config = dict(
    hidden_act='swiglu',
    routed_scale=11.7,
    balance_loss=0.00722,
    balance_bias=False,
    init_std_router=0.00895,
    vocab_size=2048,
    norm_eps=1e-06,
    tie_word_embeddings='early',
    batch_tokens=131072,
)
Below are experts of layer 2 (counted from 0) of a mixture-of-experts language model. Rows are named router (the router's row for the expert), gate (a neuron's input weights, with its number), up (a neuron's input weights, with its number) and show model dimensions 0-223. Each number is 200 + 40 x the weight over its row's rms, rounded and kept within 0 to 999.
After each expert's rows: a language model's description of what the expert responds to. This comes from a sample of Wikipedia text that the model never trained on.

# expert 43
router,149,197,245,253,160,248,159,238,252,218,182,144,234,233,268,148,227,162,179,167,149,161,192,155,255,147,238,241,241,152,152,219,235,162,165,260,146,165,151,229,155,173,189,152,259,256,169,242,137,239,154,163,243,156,192,144,188,170,137,158,245,215,151,244,174,233,236,167,161,243,218,238,171,237,240,166,229,165,174,146,174,161,253,237,225,249,231,165,180,157,229,231,148,184,164,247,155,147,251,155,157,162,159,163,222,156,172,145,249,180,225,259,242,145,159,144,211,128,236,220,243,166,166,224,172,246,237,163,241,155,147,244,140,160,225,243,153,260,240,156,244,218,247,256,223,235,161,168,156,148,237,155,233,160,189,154,161,170,148,162,207,217,172,258,167,163,190,133,238,238,165,172,245,167,256,159,177,232,236,243,174,235,149,230,223,242,192,171,252,165,167,240,253,237,185,226,152,246,244,238,231,152,170,249,180,254,248,168,147,227,194,159,235,167,231,239,231,226,157,207,168,243,165,235
gate0,216,244,266,146,209,246,237,255,162,159,181,176,203,219,178,253,170,222,249,182,216,209,225,180,189,284,175,231,222,257,161,270,318,185,191,135,150,163,137,166,152,141,244,178,216,195,186,158,235,201,226,164,76,257,228,194,193,196,253,223,201,246,268,225,153,228,202,239,168,265,216,237,193,163,274,247,180,210,164,210,195,189,226,219,245,180,201,193,168,163,123,175,163,151,211,233,188,201,229,192,163,236,166,141,225,205,176,203,179,168,144,277,254,188,157,183,174,156,209,229,282,124,264,202,143,195,158,162,223,193,219,245,245,228,202,235,182,156,154,143,225,189,104,209,200,251,162,284,232,245,160,212,214,223,202,226,245,136,164,186,189,244,138,166,234,180,172,219,94,161,185,185,199,172,181,213,200,232,208,249,244,248,174,149,218,207,166,261,213,206,188,174,206,243,189,214,243,168,183,218,133,236,212,244,185,261,246,167,120,157,181,183,221,205,236,273,285,221,260,186,177,221,282,216
up0,159,178,166,226,171,228,191,196,145,216,249,241,146,288,165,238,165,209,132,195,167,221,212,235,164,219,190,256,214,205,175,227,264,201,239,188,202,161,159,204,244,208,228,245,238,131,250,206,215,241,245,235,219,217,164,224,242,176,185,275,205,199,164,180,174,159,189,210,219,175,196,231,206,177,203,159,199,288,232,134,214,205,197,237,246,197,178,210,177,165,197,215,224,198,168,158,229,210,186,194,209,202,273,219,181,308,206,259,194,213,148,227,113,167,242,227,268,266,225,216,185,142,177,189,184,194,243,154,204,156,196,253,158,177,238,129,224,191,289,187,200,203,181,166,208,282,136,282,212,204,244,139,142,144,194,196,144,181,176,146,193,222,143,166,245,179,221,182,179,309,158,173,151,257,270,140,216,217,168,199,202,215,231,189,198,213,236,204,100,239,119,225,141,76,191,283,134,131,196,163,245,187,157,246,239,142,189,227,168,210,160,203,286,199,205,196,244,176,189,232,144,160,200,137
What it handles: Table row boundaries. Pipes, newlines and dashes that end or open table rows, decimal points in climate tables, and Co in Coast.

# expert 35
router,152,219,214,251,194,243,165,246,245,221,154,160,248,235,241,171,205,151,158,155,170,151,201,155,238,146,234,230,252,153,133,224,206,163,150,254,164,172,148,208,148,160,131,165,250,231,171,238,173,243,160,160,252,157,210,160,171,189,153,140,239,205,137,241,159,263,242,172,159,230,257,234,158,240,216,149,245,160,154,184,130,139,262,233,248,237,237,157,146,158,251,227,137,164,185,238,174,142,234,173,186,157,162,154,215,154,150,163,240,180,211,248,243,158,143,160,234,172,232,229,221,182,169,226,179,237,227,139,227,144,158,221,152,153,244,239,137,260,231,147,249,225,233,227,239,228,155,169,157,153,248,163,184,171,192,149,171,159,149,155,220,204,162,233,157,173,156,156,231,257,179,152,260,142,244,165,161,227,220,221,163,246,182,218,223,228,165,170,239,169,179,252,236,235,176,213,170,244,222,236,233,198,178,239,157,242,265,171,147,235,128,149,227,147,246,280,236,226,176,204,170,250,189,232
gate0,226,154,215,274,219,206,229,150,252,226,188,154,212,249,161,124,161,161,287,173,230,174,239,219,219,264,185,182,223,271,170,282,224,196,198,211,94,231,149,160,162,216,225,201,220,199,242,212,226,274,183,230,253,208,209,170,181,243,236,229,255,227,148,199,285,190,218,233,245,224,167,232,274,209,226,158,234,138,212,195,217,195,206,115,203,246,185,281,131,175,150,253,167,284,212,209,200,168,183,222,185,173,241,117,188,208,194,201,207,241,197,149,261,247,192,150,166,239,271,301,222,110,207,202,214,135,228,203,218,242,199,242,189,223,244,193,126,172,189,169,153,301,147,221,124,243,195,205,145,255,254,151,233,224,166,182,196,223,196,132,206,215,227,186,221,225,177,174,246,222,199,205,243,186,273,169,254,243,153,218,106,225,204,251,206,233,180,144,246,169,213,179,247,191,262,191,212,257,214,232,155,243,199,163,193,223,199,239,167,177,174,200,185,173,227,215,185,228,222,270,141,152,230,225
up0,153,133,238,190,226,238,178,180,251,209,238,232,156,152,209,218,242,281,161,139,141,197,234,160,216,213,260,148,195,189,192,183,262,205,205,202,136,201,137,218,213,199,275,171,184,216,147,178,249,171,193,197,233,184,185,224,261,128,241,227,197,234,161,252,182,237,193,155,250,256,167,186,177,248,206,186,195,174,207,110,180,230,165,199,237,203,168,198,217,256,215,178,267,223,187,252,246,209,223,131,237,198,172,266,243,271,270,184,168,192,220,211,86,168,188,231,178,246,176,255,203,209,181,267,198,228,186,211,186,272,209,203,202,151,196,179,236,175,243,164,237,210,253,207,186,230,199,259,217,110,200,133,160,151,91,246,223,178,224,236,211,195,253,183,240,176,139,218,239,193,236,234,131,144,146,145,214,169,229,255,185,215,155,149,219,234,247,172,157,158,161,221,167,211,221,251,189,185,125,224,182,127,228,211,196,118,205,240,217,188,221,206,189,145,297,178,253,82,112,199,180,181,232,236
What it handles: Capital S in names. Word-initial capitals, mostly S and M, starting names or titles such as S(ong), S(ébastien), M(icrosoft), plus degree signs and section-ending ===.

# expert 61
router,165,274,255,226,139,246,164,204,268,179,177,142,239,200,227,194,225,189,163,134,215,245,196,151,194,66,166,172,232,227,152,329,191,189,222,177,160,205,201,206,232,206,70,194,174,196,199,202,246,212,184,210,211,183,122,205,144,266,204,209,239,212,209,251,229,200,178,197,186,247,248,208,203,194,245,215,187,188,152,173,132,187,205,191,209,201,187,185,228,227,195,222,143,162,300,259,198,241,301,198,175,217,137,183,250,216,147,128,283,206,222,211,236,152,188,193,206,218,203,190,259,281,147,164,219,192,207,203,224,157,222,197,152,152,278,207,234,193,256,219,244,223,182,196,209,120,223,106,180,141,185,144,208,226,148,73,238,144,210,194,185,173,176,181,172,183,225,186,181,200,212,192,165,213,225,173,216,252,231,235,216,220,189,253,208,174,142,214,217,188,159,255,192,233,249,189,109,231,189,187,242,256,189,211,213,176,225,204,210,223,290,190,254,101,201,159,218,200,142,178,209,208,159,221
gate0,213,166,229,195,167,203,157,211,193,223,247,197,170,211,201,235,169,264,275,229,179,152,228,183,174,269,175,187,177,231,167,181,209,242,267,261,199,163,182,217,136,226,243,194,202,223,275,155,219,270,200,238,270,204,197,183,184,225,199,236,212,223,229,235,260,235,112,202,229,283,178,222,236,268,244,214,230,203,195,226,252,163,145,161,166,218,259,172,161,226,106,311,251,272,231,203,235,141,151,169,219,208,167,177,223,252,191,195,68,150,127,188,156,289,197,184,205,196,171,200,227,174,196,205,219,231,137,208,153,189,120,212,161,197,200,205,162,160,222,226,161,306,224,212,113,227,227,228,199,180,222,132,249,148,182,168,190,200,170,115,160,255,190,253,218,171,271,198,270,176,155,181,188,188,176,213,230,191,195,241,172,258,175,176,230,259,238,238,272,222,206,171,252,220,230,227,245,162,129,203,229,194,288,130,203,180,192,185,174,183,201,176,168,243,212,211,233,227,247,252,238,164,207,162
up0,236,241,212,243,169,188,214,208,193,195,143,244,118,213,171,204,178,159,182,246,211,246,280,228,230,182,202,179,146,169,196,238,328,231,125,132,127,183,177,182,191,203,215,164,145,192,227,194,214,154,177,183,178,203,243,240,214,136,216,207,177,162,141,225,169,167,260,248,212,209,75,224,213,178,240,177,198,261,205,207,248,264,195,248,305,210,188,298,223,248,240,197,226,209,203,205,229,243,200,234,231,184,234,203,175,254,181,247,261,175,244,201,235,166,224,226,208,272,221,260,211,186,199,227,248,140,255,210,214,231,146,252,228,150,217,179,245,167,210,162,216,183,224,194,253,240,245,229,153,157,195,114,163,182,186,269,207,213,168,174,208,217,184,219,267,172,187,209,239,245,165,192,121,201,226,136,179,169,212,254,255,228,191,197,243,217,171,176,108,196,184,260,156,199,260,307,201,247,103,209,211,182,207,237,249,237,252,234,199,222,158,160,190,181,266,242,223,160,107,183,178,156,228,190
What it handles: Name and place endings. Final pieces of names, nationalities and places, such as -ian, -a, -ington, -ville, in Armenian or Colombian.

# expert 19
router,144,219,226,251,193,233,157,259,254,222,171,157,233,226,248,171,221,154,170,165,153,164,173,159,224,158,239,246,240,169,169,205,242,145,163,251,154,163,160,222,157,159,205,161,267,239,150,254,148,232,171,158,230,173,180,146,140,148,171,164,243,234,151,239,172,244,229,176,165,227,244,232,166,233,242,145,220,175,149,148,135,167,244,200,226,243,220,181,134,154,217,235,155,173,210,244,170,156,207,170,151,151,160,164,223,161,157,155,271,189,217,262,254,143,169,158,223,151,242,216,226,223,185,214,166,246,241,140,244,149,131,227,151,163,226,242,147,238,245,127,233,210,263,245,233,246,173,169,150,147,233,184,218,164,211,144,189,139,164,162,235,220,173,225,159,158,154,154,237,248,186,181,264,165,250,147,173,228,235,241,144,223,165,236,240,239,156,150,223,174,170,246,244,229,117,240,171,251,241,247,212,203,166,256,161,240,246,182,163,239,137,162,241,177,226,234,260,230,173,184,143,231,173,249
gate0,229,241,238,227,247,235,203,195,241,290,222,180,159,206,145,231,139,196,248,200,135,292,238,188,244,189,159,154,211,197,253,249,225,158,203,273,166,214,182,168,135,203,218,239,166,197,219,210,164,272,243,231,255,168,244,193,150,185,207,221,281,231,236,166,249,296,206,202,259,257,203,217,213,203,203,268,188,154,181,231,147,235,217,212,227,209,209,216,240,192,185,181,191,245,235,218,180,177,185,257,194,154,227,169,154,151,199,132,148,204,99,239,164,162,197,198,198,148,221,241,181,133,190,199,239,227,230,204,199,222,154,278,201,189,242,190,239,261,215,257,156,238,222,235,157,206,136,119,156,182,183,184,262,192,223,189,238,177,145,163,126,172,220,195,217,177,149,197,217,220,231,157,153,150,232,203,247,252,212,187,132,206,223,198,187,265,230,237,276,228,198,207,248,215,266,209,210,259,175,307,156,182,214,70,168,100,194,95,228,172,183,168,166,178,192,232,236,191,195,199,236,214,250,225
up0,180,190,208,286,278,168,218,248,195,146,186,209,153,177,178,217,176,232,202,133,261,195,180,194,152,183,206,141,210,150,231,232,212,175,192,185,184,200,210,168,194,198,176,220,160,203,147,172,157,164,192,122,173,129,193,176,208,118,159,176,204,130,246,256,173,238,183,220,205,190,130,224,152,172,258,188,174,207,208,222,140,262,160,234,212,260,200,241,207,218,264,281,226,275,222,208,195,166,214,263,230,164,223,240,191,232,229,191,257,283,170,198,158,167,259,192,295,192,179,113,239,138,166,295,211,213,200,185,168,193,139,220,202,179,244,147,276,161,250,235,200,184,203,182,180,239,228,222,121,228,245,218,123,172,216,148,177,118,191,147,236,145,234,147,305,174,177,184,205,248,137,150,148,196,147,187,248,191,235,206,238,223,144,164,170,207,189,165,200,213,223,227,156,159,164,332,148,205,199,216,251,207,243,187,193,171,181,278,172,199,229,174,222,178,253,265,180,138,198,197,176,153,199,210
What it handles: Capital word starts. A capital initial letter opening a word after a table bar or space, like M in Munich or Muslims, plus lone spaces and commas.

# expert 38
router,149,249,232,256,183,252,171,233,257,247,162,164,229,237,256,149,234,165,156,197,186,174,197,173,239,168,241,245,240,152,166,227,219,154,163,219,147,145,151,206,155,178,193,168,246,231,159,253,127,229,140,147,260,143,176,152,150,182,157,152,232,245,157,232,164,258,243,147,196,234,248,239,176,239,231,161,196,152,156,178,149,169,262,224,247,238,246,151,201,160,208,238,161,152,196,249,191,162,233,162,140,144,157,154,230,197,164,163,222,164,234,241,239,148,149,158,229,137,236,225,225,205,152,240,166,258,254,159,232,161,157,249,144,154,226,262,150,245,255,199,244,199,232,250,253,204,167,157,171,157,245,149,214,175,171,159,149,167,163,176,225,240,161,230,178,156,163,189,225,217,196,149,242,159,232,150,175,234,224,256,161,238,167,234,235,251,179,187,248,183,166,227,246,241,200,229,136,250,253,242,249,204,177,254,146,261,260,182,151,241,190,150,258,175,248,256,229,241,174,220,136,224,165,249
gate0,192,163,224,201,162,226,154,197,194,229,176,199,205,176,216,172,182,197,273,223,130,147,198,153,227,181,254,145,256,171,184,214,135,225,198,220,153,148,170,181,168,193,205,194,153,144,214,265,247,243,210,193,287,235,257,193,140,195,234,273,222,235,211,206,239,247,234,179,300,236,81,254,205,287,209,266,227,199,160,191,149,146,179,170,191,218,138,200,195,195,144,236,217,216,200,146,200,264,157,236,185,236,220,219,256,121,242,213,112,210,223,207,166,212,212,200,168,174,234,209,174,149,187,243,174,180,228,229,239,209,191,201,122,132,264,141,196,195,147,261,182,219,227,186,178,226,236,171,233,240,211,200,228,292,269,173,218,202,180,157,192,239,161,239,283,180,157,176,236,263,155,224,264,198,205,191,210,237,164,323,161,200,172,210,214,262,185,220,189,144,183,133,260,252,163,186,222,277,182,311,185,183,289,181,192,232,171,214,156,218,159,197,180,170,229,184,217,217,154,215,243,227,231,183
up0,195,210,211,236,135,212,178,159,212,202,195,225,164,197,201,293,164,241,209,198,231,226,192,213,130,189,164,232,209,225,259,225,214,149,201,220,121,164,172,190,218,233,214,196,236,279,141,222,249,215,164,275,160,209,257,203,193,166,141,178,156,155,209,239,170,235,213,235,267,230,119,196,215,223,150,110,254,221,189,227,257,235,198,272,301,197,196,172,190,255,275,211,211,236,212,198,170,284,225,253,209,231,241,178,216,234,207,152,275,231,178,254,249,198,177,269,214,202,158,156,179,181,278,164,215,114,149,176,252,246,184,187,272,211,223,242,287,233,234,218,261,157,230,185,261,236,248,225,195,154,222,214,180,150,163,187,218,130,225,122,234,147,248,215,179,143,208,178,231,239,192,240,187,154,222,176,217,238,230,168,216,261,169,230,228,195,222,172,178,181,151,224,164,205,204,265,277,152,169,229,188,109,261,241,232,162,255,256,196,144,126,179,201,143,219,224,238,209,185,224,210,144,156,245
What it handles: Verb stems and -ing. Content-word stems and endings, especially -ing and -es after a stem: sign, develop, min, found, perform-ing, hous-es.

# expert 14
router,162,246,233,251,176,235,154,247,237,245,165,162,244,230,251,160,250,164,151,175,138,137,140,159,246,135,246,247,247,148,138,225,229,161,153,222,165,163,168,240,167,160,165,162,248,220,161,258,147,233,159,157,239,160,215,162,164,166,170,146,239,242,142,225,200,233,247,175,156,254,228,227,154,231,233,157,252,173,166,181,162,159,256,243,225,246,235,153,172,150,229,226,130,170,142,222,167,165,217,166,153,167,149,154,217,185,147,158,209,172,232,253,233,146,154,159,235,151,224,230,250,187,162,209,157,259,237,154,222,157,138,244,160,147,241,249,161,220,241,148,244,215,248,253,242,210,162,177,177,160,230,143,192,166,188,144,135,158,151,172,221,202,167,233,172,148,167,174,230,236,157,136,244,152,256,174,178,241,245,214,152,255,158,244,224,235,164,185,236,176,154,227,221,228,162,234,142,245,229,240,226,177,185,246,170,231,251,172,144,229,186,164,231,199,235,238,252,236,140,202,153,250,155,238
gate0,197,165,203,297,203,195,215,270,193,197,201,237,211,210,175,204,139,190,155,154,208,226,210,99,173,201,55,132,128,214,259,198,245,267,206,226,131,159,206,176,147,159,200,229,208,201,166,165,195,274,278,181,255,232,187,169,186,190,225,296,213,225,193,235,201,276,166,152,174,231,201,198,216,198,187,294,147,175,174,171,187,155,229,171,260,161,114,249,196,195,227,206,245,196,225,201,173,217,152,213,135,152,171,158,265,182,229,196,148,177,158,256,254,208,151,209,175,218,180,167,235,201,157,213,168,196,173,220,176,212,199,176,130,201,252,189,202,201,225,234,189,215,178,122,225,271,152,220,144,220,230,210,208,168,156,188,179,265,171,200,168,230,223,121,240,201,140,183,205,205,189,187,223,184,250,206,211,285,181,283,156,204,208,186,217,214,188,156,222,236,197,232,255,201,243,178,153,190,258,226,216,322,240,169,65,163,214,163,151,226,214,176,169,136,185,242,190,216,154,188,150,184,224,178
up0,210,193,155,267,217,177,204,179,207,193,228,208,121,196,235,172,234,183,184,165,279,222,209,191,249,187,156,207,248,223,260,199,140,203,206,234,189,250,231,176,216,154,186,149,178,217,205,107,119,175,139,165,202,188,170,187,280,108,129,172,185,198,177,242,199,214,204,226,255,241,162,212,207,177,196,171,115,325,208,181,207,192,250,183,163,162,246,254,254,263,171,147,187,240,159,233,198,156,130,226,197,195,223,145,222,229,222,176,202,248,151,172,205,214,222,232,221,235,255,220,192,207,198,248,167,184,202,218,174,182,133,238,202,170,289,170,231,215,189,154,170,245,157,228,227,291,164,249,217,252,222,201,182,149,114,200,185,204,241,141,275,203,128,82,197,243,185,188,240,214,168,239,167,163,181,198,226,127,183,174,257,177,209,260,254,263,154,149,179,228,166,225,180,239,199,287,275,267,184,244,236,239,182,175,242,218,168,268,196,200,159,190,213,271,211,277,238,196,209,200,196,235,152,226
What it handles: Tables, codes, coordinates. Word pieces and digits inside tables, coordinates, abbreviations, IPA transcriptions and names, e.g. Bol-ton, 30-th, 2.64-%, BR-T, D-S-T.

# expert 30
router,148,239,242,257,244,243,141,240,266,237,165,169,246,246,258,152,229,161,163,170,175,148,192,158,227,162,240,247,231,134,154,215,230,176,163,230,164,163,141,216,168,166,191,166,252,239,163,235,143,244,160,154,221,167,167,153,172,124,183,159,246,241,170,224,171,231,218,165,172,247,244,232,149,229,232,166,228,163,161,197,170,154,242,219,236,237,244,167,150,156,230,249,153,178,162,245,152,156,236,164,168,165,160,162,210,214,136,149,211,163,236,251,239,149,171,162,237,156,245,211,223,163,166,222,161,251,241,156,239,153,152,239,148,147,240,261,124,238,232,160,234,238,245,253,244,220,182,146,157,157,239,150,196,161,156,160,132,154,159,167,183,176,166,230,162,160,176,146,247,234,193,139,248,164,238,145,163,237,235,226,170,234,171,242,227,234,183,175,222,145,173,218,226,219,137,232,129,260,241,247,222,205,182,254,168,251,275,154,155,235,179,161,249,185,238,231,232,226,159,189,175,254,150,243
gate0,262,184,311,216,210,262,224,259,272,226,191,243,196,215,206,201,129,200,192,178,204,147,254,173,225,220,142,134,219,212,206,195,212,266,228,227,141,89,179,216,171,237,217,243,174,214,200,218,208,220,202,180,259,200,251,217,211,215,177,210,230,233,165,191,212,215,167,245,204,237,162,226,254,255,205,263,206,135,200,200,271,174,205,162,187,308,198,148,220,216,123,241,248,271,203,161,190,152,182,226,155,244,235,150,249,186,124,151,105,193,221,203,181,247,259,203,186,142,207,196,171,115,151,304,217,163,204,195,201,144,201,160,89,184,233,208,234,195,181,230,209,209,249,207,159,282,221,182,172,176,185,210,196,253,120,205,260,162,234,145,180,200,196,196,242,121,228,170,195,189,163,211,236,197,232,234,210,218,251,252,174,233,228,278,198,251,253,193,211,198,97,206,284,161,204,212,202,223,132,195,167,219,192,182,217,178,256,147,167,161,162,173,177,165,162,217,238,278,212,233,167,176,226,200
up0,162,159,121,325,213,174,221,253,164,183,253,227,200,238,156,281,201,235,198,217,211,253,236,126,222,237,173,251,204,130,247,176,172,210,181,165,202,186,321,269,171,234,226,183,263,198,245,170,172,187,219,196,226,179,146,145,202,87,237,113,194,173,211,178,196,198,214,212,203,186,163,213,202,187,260,205,208,236,278,116,237,165,224,117,306,159,173,217,185,216,208,172,148,240,194,193,185,204,164,149,279,212,188,257,158,250,227,221,258,193,180,203,144,176,261,224,224,200,216,250,191,135,210,260,234,136,194,220,212,202,166,156,225,187,267,152,265,158,313,215,223,205,194,193,191,254,165,199,196,162,247,232,256,186,171,187,225,138,175,200,269,174,201,202,233,198,167,165,211,215,163,224,180,243,213,185,217,255,200,176,181,126,223,235,233,204,195,193,197,244,195,227,177,190,200,242,206,235,104,136,238,129,203,230,218,201,152,221,172,212,149,187,156,197,291,238,253,208,220,186,204,159,196,145
What it handles: Mid-word syllable pieces. Inner syllable fragments of longer words, often after a capital or prefix, such as Nuc-le-ar, con-c-ertina, Ar-chitectural, conc-erns.

# expert 23
router,147,224,236,247,197,232,157,231,251,237,146,150,248,233,235,150,233,159,173,171,141,171,158,155,234,195,253,249,219,144,139,218,253,158,168,252,151,166,143,222,160,150,269,161,235,254,180,237,158,246,160,185,245,167,200,188,165,130,151,179,240,245,154,233,190,248,233,129,181,236,240,226,182,239,231,190,217,164,175,198,169,143,249,221,220,232,217,179,79,167,235,241,164,152,207,243,167,132,205,157,150,145,156,149,205,155,177,153,184,161,239,230,251,152,134,159,255,154,231,223,228,141,173,215,165,236,251,144,207,156,144,241,158,159,221,229,176,196,234,189,253,222,235,270,251,211,162,172,163,164,246,170,228,192,186,171,146,132,152,162,194,209,154,203,172,154,174,164,232,260,173,128,221,146,253,161,174,262,260,244,149,243,201,240,259,214,154,184,233,177,151,228,239,231,166,239,167,246,228,212,224,171,197,239,190,249,227,199,165,223,233,148,245,181,249,233,259,197,142,260,181,220,173,233
gate1,155,193,160,229,187,166,316,231,181,251,187,224,265,185,163,221,157,175,236,97,207,205,148,234,165,190,250,180,202,226,176,210,172,205,204,220,186,188,223,195,135,209,165,181,228,224,140,137,250,202,159,221,213,259,198,235,204,166,188,185,257,248,166,240,189,229,223,234,203,195,159,308,314,296,197,227,151,136,176,148,211,130,186,142,212,182,204,138,232,189,203,191,221,193,186,199,206,183,208,178,195,175,191,190,236,157,325,177,209,245,217,183,163,205,164,205,206,216,207,233,219,211,210,246,234,277,217,202,243,186,145,110,147,184,254,163,155,190,224,183,207,241,150,161,182,300,220,243,163,116,278,182,203,192,139,255,140,156,146,135,218,181,156,201,203,236,265,151,212,198,191,175,210,247,194,176,132,307,139,115,241,179,206,173,242,172,192,202,176,244,189,187,131,224,168,174,213,181,146,232,187,207,169,203,183,250,166,189,197,204,189,157,243,173,282,195,203,230,217,132,213,167,136,243
up1,201,202,159,294,231,168,178,149,251,261,219,240,228,206,189,176,212,176,232,233,157,260,221,181,195,258,214,197,287,269,224,217,204,208,100,174,210,210,197,201,183,130,151,214,69,215,178,176,174,245,132,198,159,166,204,138,155,228,190,151,188,241,201,186,119,224,185,152,170,203,173,236,140,163,138,152,142,236,196,191,147,119,259,170,212,137,192,208,164,232,195,217,213,255,180,180,150,192,257,255,147,168,165,144,166,143,243,184,192,124,159,159,164,237,184,200,203,221,215,206,171,168,203,184,193,242,230,188,173,174,211,161,203,158,135,177,201,153,167,223,173,116,151,230,207,230,170,270,180,200,222,215,221,214,256,192,196,176,208,223,136,173,206,205,185,224,177,138,218,165,240,188,144,296,208,193,186,215,258,65,197,146,202,195,148,208,190,176,248,220,273,197,224,216,254,150,225,195,241,180,231,205,167,234,256,187,163,220,268,244,239,123,171,207,166,121,205,233,122,143,174,194,141,194
What it handles: See also, function words. "See" in ==See also== headings, first letter after section headings, and prepositions or modals like in, to, can, could.

# expert 12
router,146,209,240,235,216,248,146,260,221,220,159,179,275,249,252,136,230,162,142,182,163,174,149,157,236,158,234,233,234,147,143,215,220,155,146,221,165,179,157,233,186,151,173,156,261,238,170,245,162,255,158,159,240,156,190,159,169,190,151,152,249,215,149,223,180,244,213,170,147,245,232,220,153,243,261,162,231,175,159,180,146,149,226,241,248,243,242,189,237,156,224,230,162,156,130,247,177,136,221,146,145,166,168,161,223,174,153,145,203,162,213,234,244,145,138,166,233,148,232,243,216,208,175,228,158,231,244,145,244,164,148,237,154,162,226,247,170,242,229,203,243,256,226,241,258,227,167,161,147,142,241,137,227,175,183,163,166,154,140,161,244,190,176,245,162,173,162,147,258,230,190,151,260,150,238,182,165,233,226,214,150,250,164,242,213,223,193,148,272,163,172,237,237,220,147,225,156,245,237,243,236,200,155,230,156,254,239,175,163,263,158,157,213,191,240,224,259,210,165,229,144,230,168,230
gate0,234,160,203,239,122,133,108,251,224,182,265,198,158,241,206,198,270,166,225,157,222,199,193,135,192,255,183,194,191,213,223,171,243,153,211,231,180,116,201,158,216,143,225,209,145,244,175,113,238,241,190,261,157,248,224,196,215,192,246,92,266,149,178,217,171,215,196,187,157,207,166,156,214,288,243,180,207,183,138,158,272,191,222,157,205,184,215,187,200,186,190,181,261,207,224,242,212,191,241,153,214,187,229,216,182,169,217,126,176,260,236,118,166,228,177,210,242,210,253,138,187,175,207,218,287,236,232,213,181,213,227,161,114,220,214,234,184,250,197,271,260,281,150,138,143,196,209,158,226,194,251,188,216,235,183,222,190,150,171,131,231,197,234,180,241,178,237,242,165,220,160,210,162,185,165,293,200,209,195,278,129,286,176,257,316,221,181,149,247,172,166,215,242,226,157,188,235,203,249,266,181,192,207,229,216,205,162,151,214,247,176,219,127,185,225,219,218,235,164,217,218,183,149,204
up0,139,181,217,273,208,225,133,176,141,188,137,196,184,184,120,192,192,165,190,114,261,181,253,132,164,232,217,190,188,146,192,214,227,137,204,238,180,204,221,177,179,192,178,221,184,140,251,184,217,207,216,232,103,179,205,137,158,140,210,119,253,225,172,231,229,189,146,214,212,211,160,198,214,195,210,164,157,187,203,226,243,247,228,173,234,204,198,269,194,224,221,228,161,138,208,262,222,222,232,241,197,170,226,171,125,270,254,233,189,181,202,182,164,219,219,236,235,275,173,157,155,187,196,180,192,220,169,221,213,183,171,175,238,235,251,203,214,184,164,212,222,242,129,225,229,207,208,211,230,182,300,198,149,228,225,185,198,205,149,104,269,248,125,62,186,250,187,123,144,175,191,201,128,168,239,151,165,167,194,177,174,261,187,205,197,214,258,173,153,141,158,185,95,152,170,331,205,179,212,205,243,239,181,221,239,241,182,197,231,223,209,159,203,233,251,189,218,201,147,165,193,105,162,235
What it handles: Table digits, election words. Digits inside years and table numbers (1977, 18.), parentheses in climate tables, and election words like Republican, candidate, primary.

# expert 62
router,166,224,251,232,155,224,145,253,242,228,174,167,244,233,254,146,240,154,161,215,142,152,136,157,242,148,236,250,228,148,160,180,226,164,146,234,138,153,154,235,174,177,242,149,252,244,162,225,156,233,161,181,233,169,217,157,154,134,169,161,241,244,152,233,195,239,220,174,162,249,227,248,163,231,234,154,235,170,149,183,164,170,242,213,254,258,244,175,232,161,219,237,152,172,165,230,166,153,220,157,160,153,180,137,206,175,138,163,222,165,219,265,256,160,159,160,250,148,238,233,230,182,168,209,163,242,233,149,228,164,145,229,155,150,251,254,167,245,242,179,231,249,241,245,253,213,175,173,150,160,234,163,217,159,188,140,133,156,156,157,193,209,172,236,173,170,148,149,233,234,171,152,252,165,256,156,160,238,225,226,149,239,162,250,241,234,166,161,237,166,155,230,238,242,166,229,168,268,232,236,211,221,176,252,154,230,256,180,160,236,215,143,225,163,261,231,250,250,168,210,162,255,155,247
gate0,169,173,286,222,237,267,208,293,266,219,191,220,200,212,213,125,154,228,247,226,137,162,211,150,164,265,240,147,248,205,189,212,284,233,245,232,195,166,218,190,175,207,209,196,252,175,211,168,172,300,217,218,213,187,192,185,182,205,195,196,280,144,225,203,223,278,226,218,202,232,235,219,149,219,277,239,230,198,207,170,234,171,185,177,251,266,192,226,192,235,137,169,157,231,244,200,222,156,132,189,133,273,172,155,232,181,221,190,121,127,172,148,178,306,209,155,212,201,218,190,261,112,192,216,255,198,188,170,218,192,186,269,140,194,230,241,177,197,217,223,193,261,247,169,210,221,217,157,252,270,251,114,229,182,200,185,172,175,178,171,204,174,272,271,204,156,200,262,248,230,180,249,178,137,265,192,153,209,171,248,187,173,153,240,251,173,177,238,190,202,197,204,276,197,219,190,195,207,135,306,197,185,219,192,164,197,218,115,141,175,190,200,188,182,136,206,270,260,185,222,145,155,204,211
up0,173,164,208,257,206,169,152,253,172,154,188,213,201,216,199,260,191,163,261,104,250,251,186,241,127,209,198,138,206,157,250,192,234,180,216,109,164,181,188,203,227,142,201,192,121,176,275,138,159,194,183,176,125,217,210,262,211,161,182,175,218,197,184,174,173,181,253,222,147,125,174,174,166,177,218,242,235,252,214,218,176,154,166,248,225,145,179,257,211,180,137,263,179,177,218,223,206,236,218,236,247,175,258,208,119,234,166,192,221,238,208,238,216,223,226,247,259,187,270,227,238,183,255,214,204,180,205,248,153,235,184,217,157,191,183,237,244,216,260,127,261,235,265,139,164,214,187,171,134,198,207,146,205,209,144,188,185,165,160,156,223,219,182,193,281,150,170,192,229,260,133,154,172,202,117,147,252,172,182,167,193,164,211,228,194,190,205,197,171,176,184,241,157,180,259,307,314,194,147,195,258,228,177,256,234,252,239,261,214,216,176,218,192,240,251,193,177,138,177,220,119,177,280,194
What it handles: Letter v, sports. Word-initial v in words like victory, venues, vaccinated and case-name v., plus all, during, and paragraph breaks, often in sports text.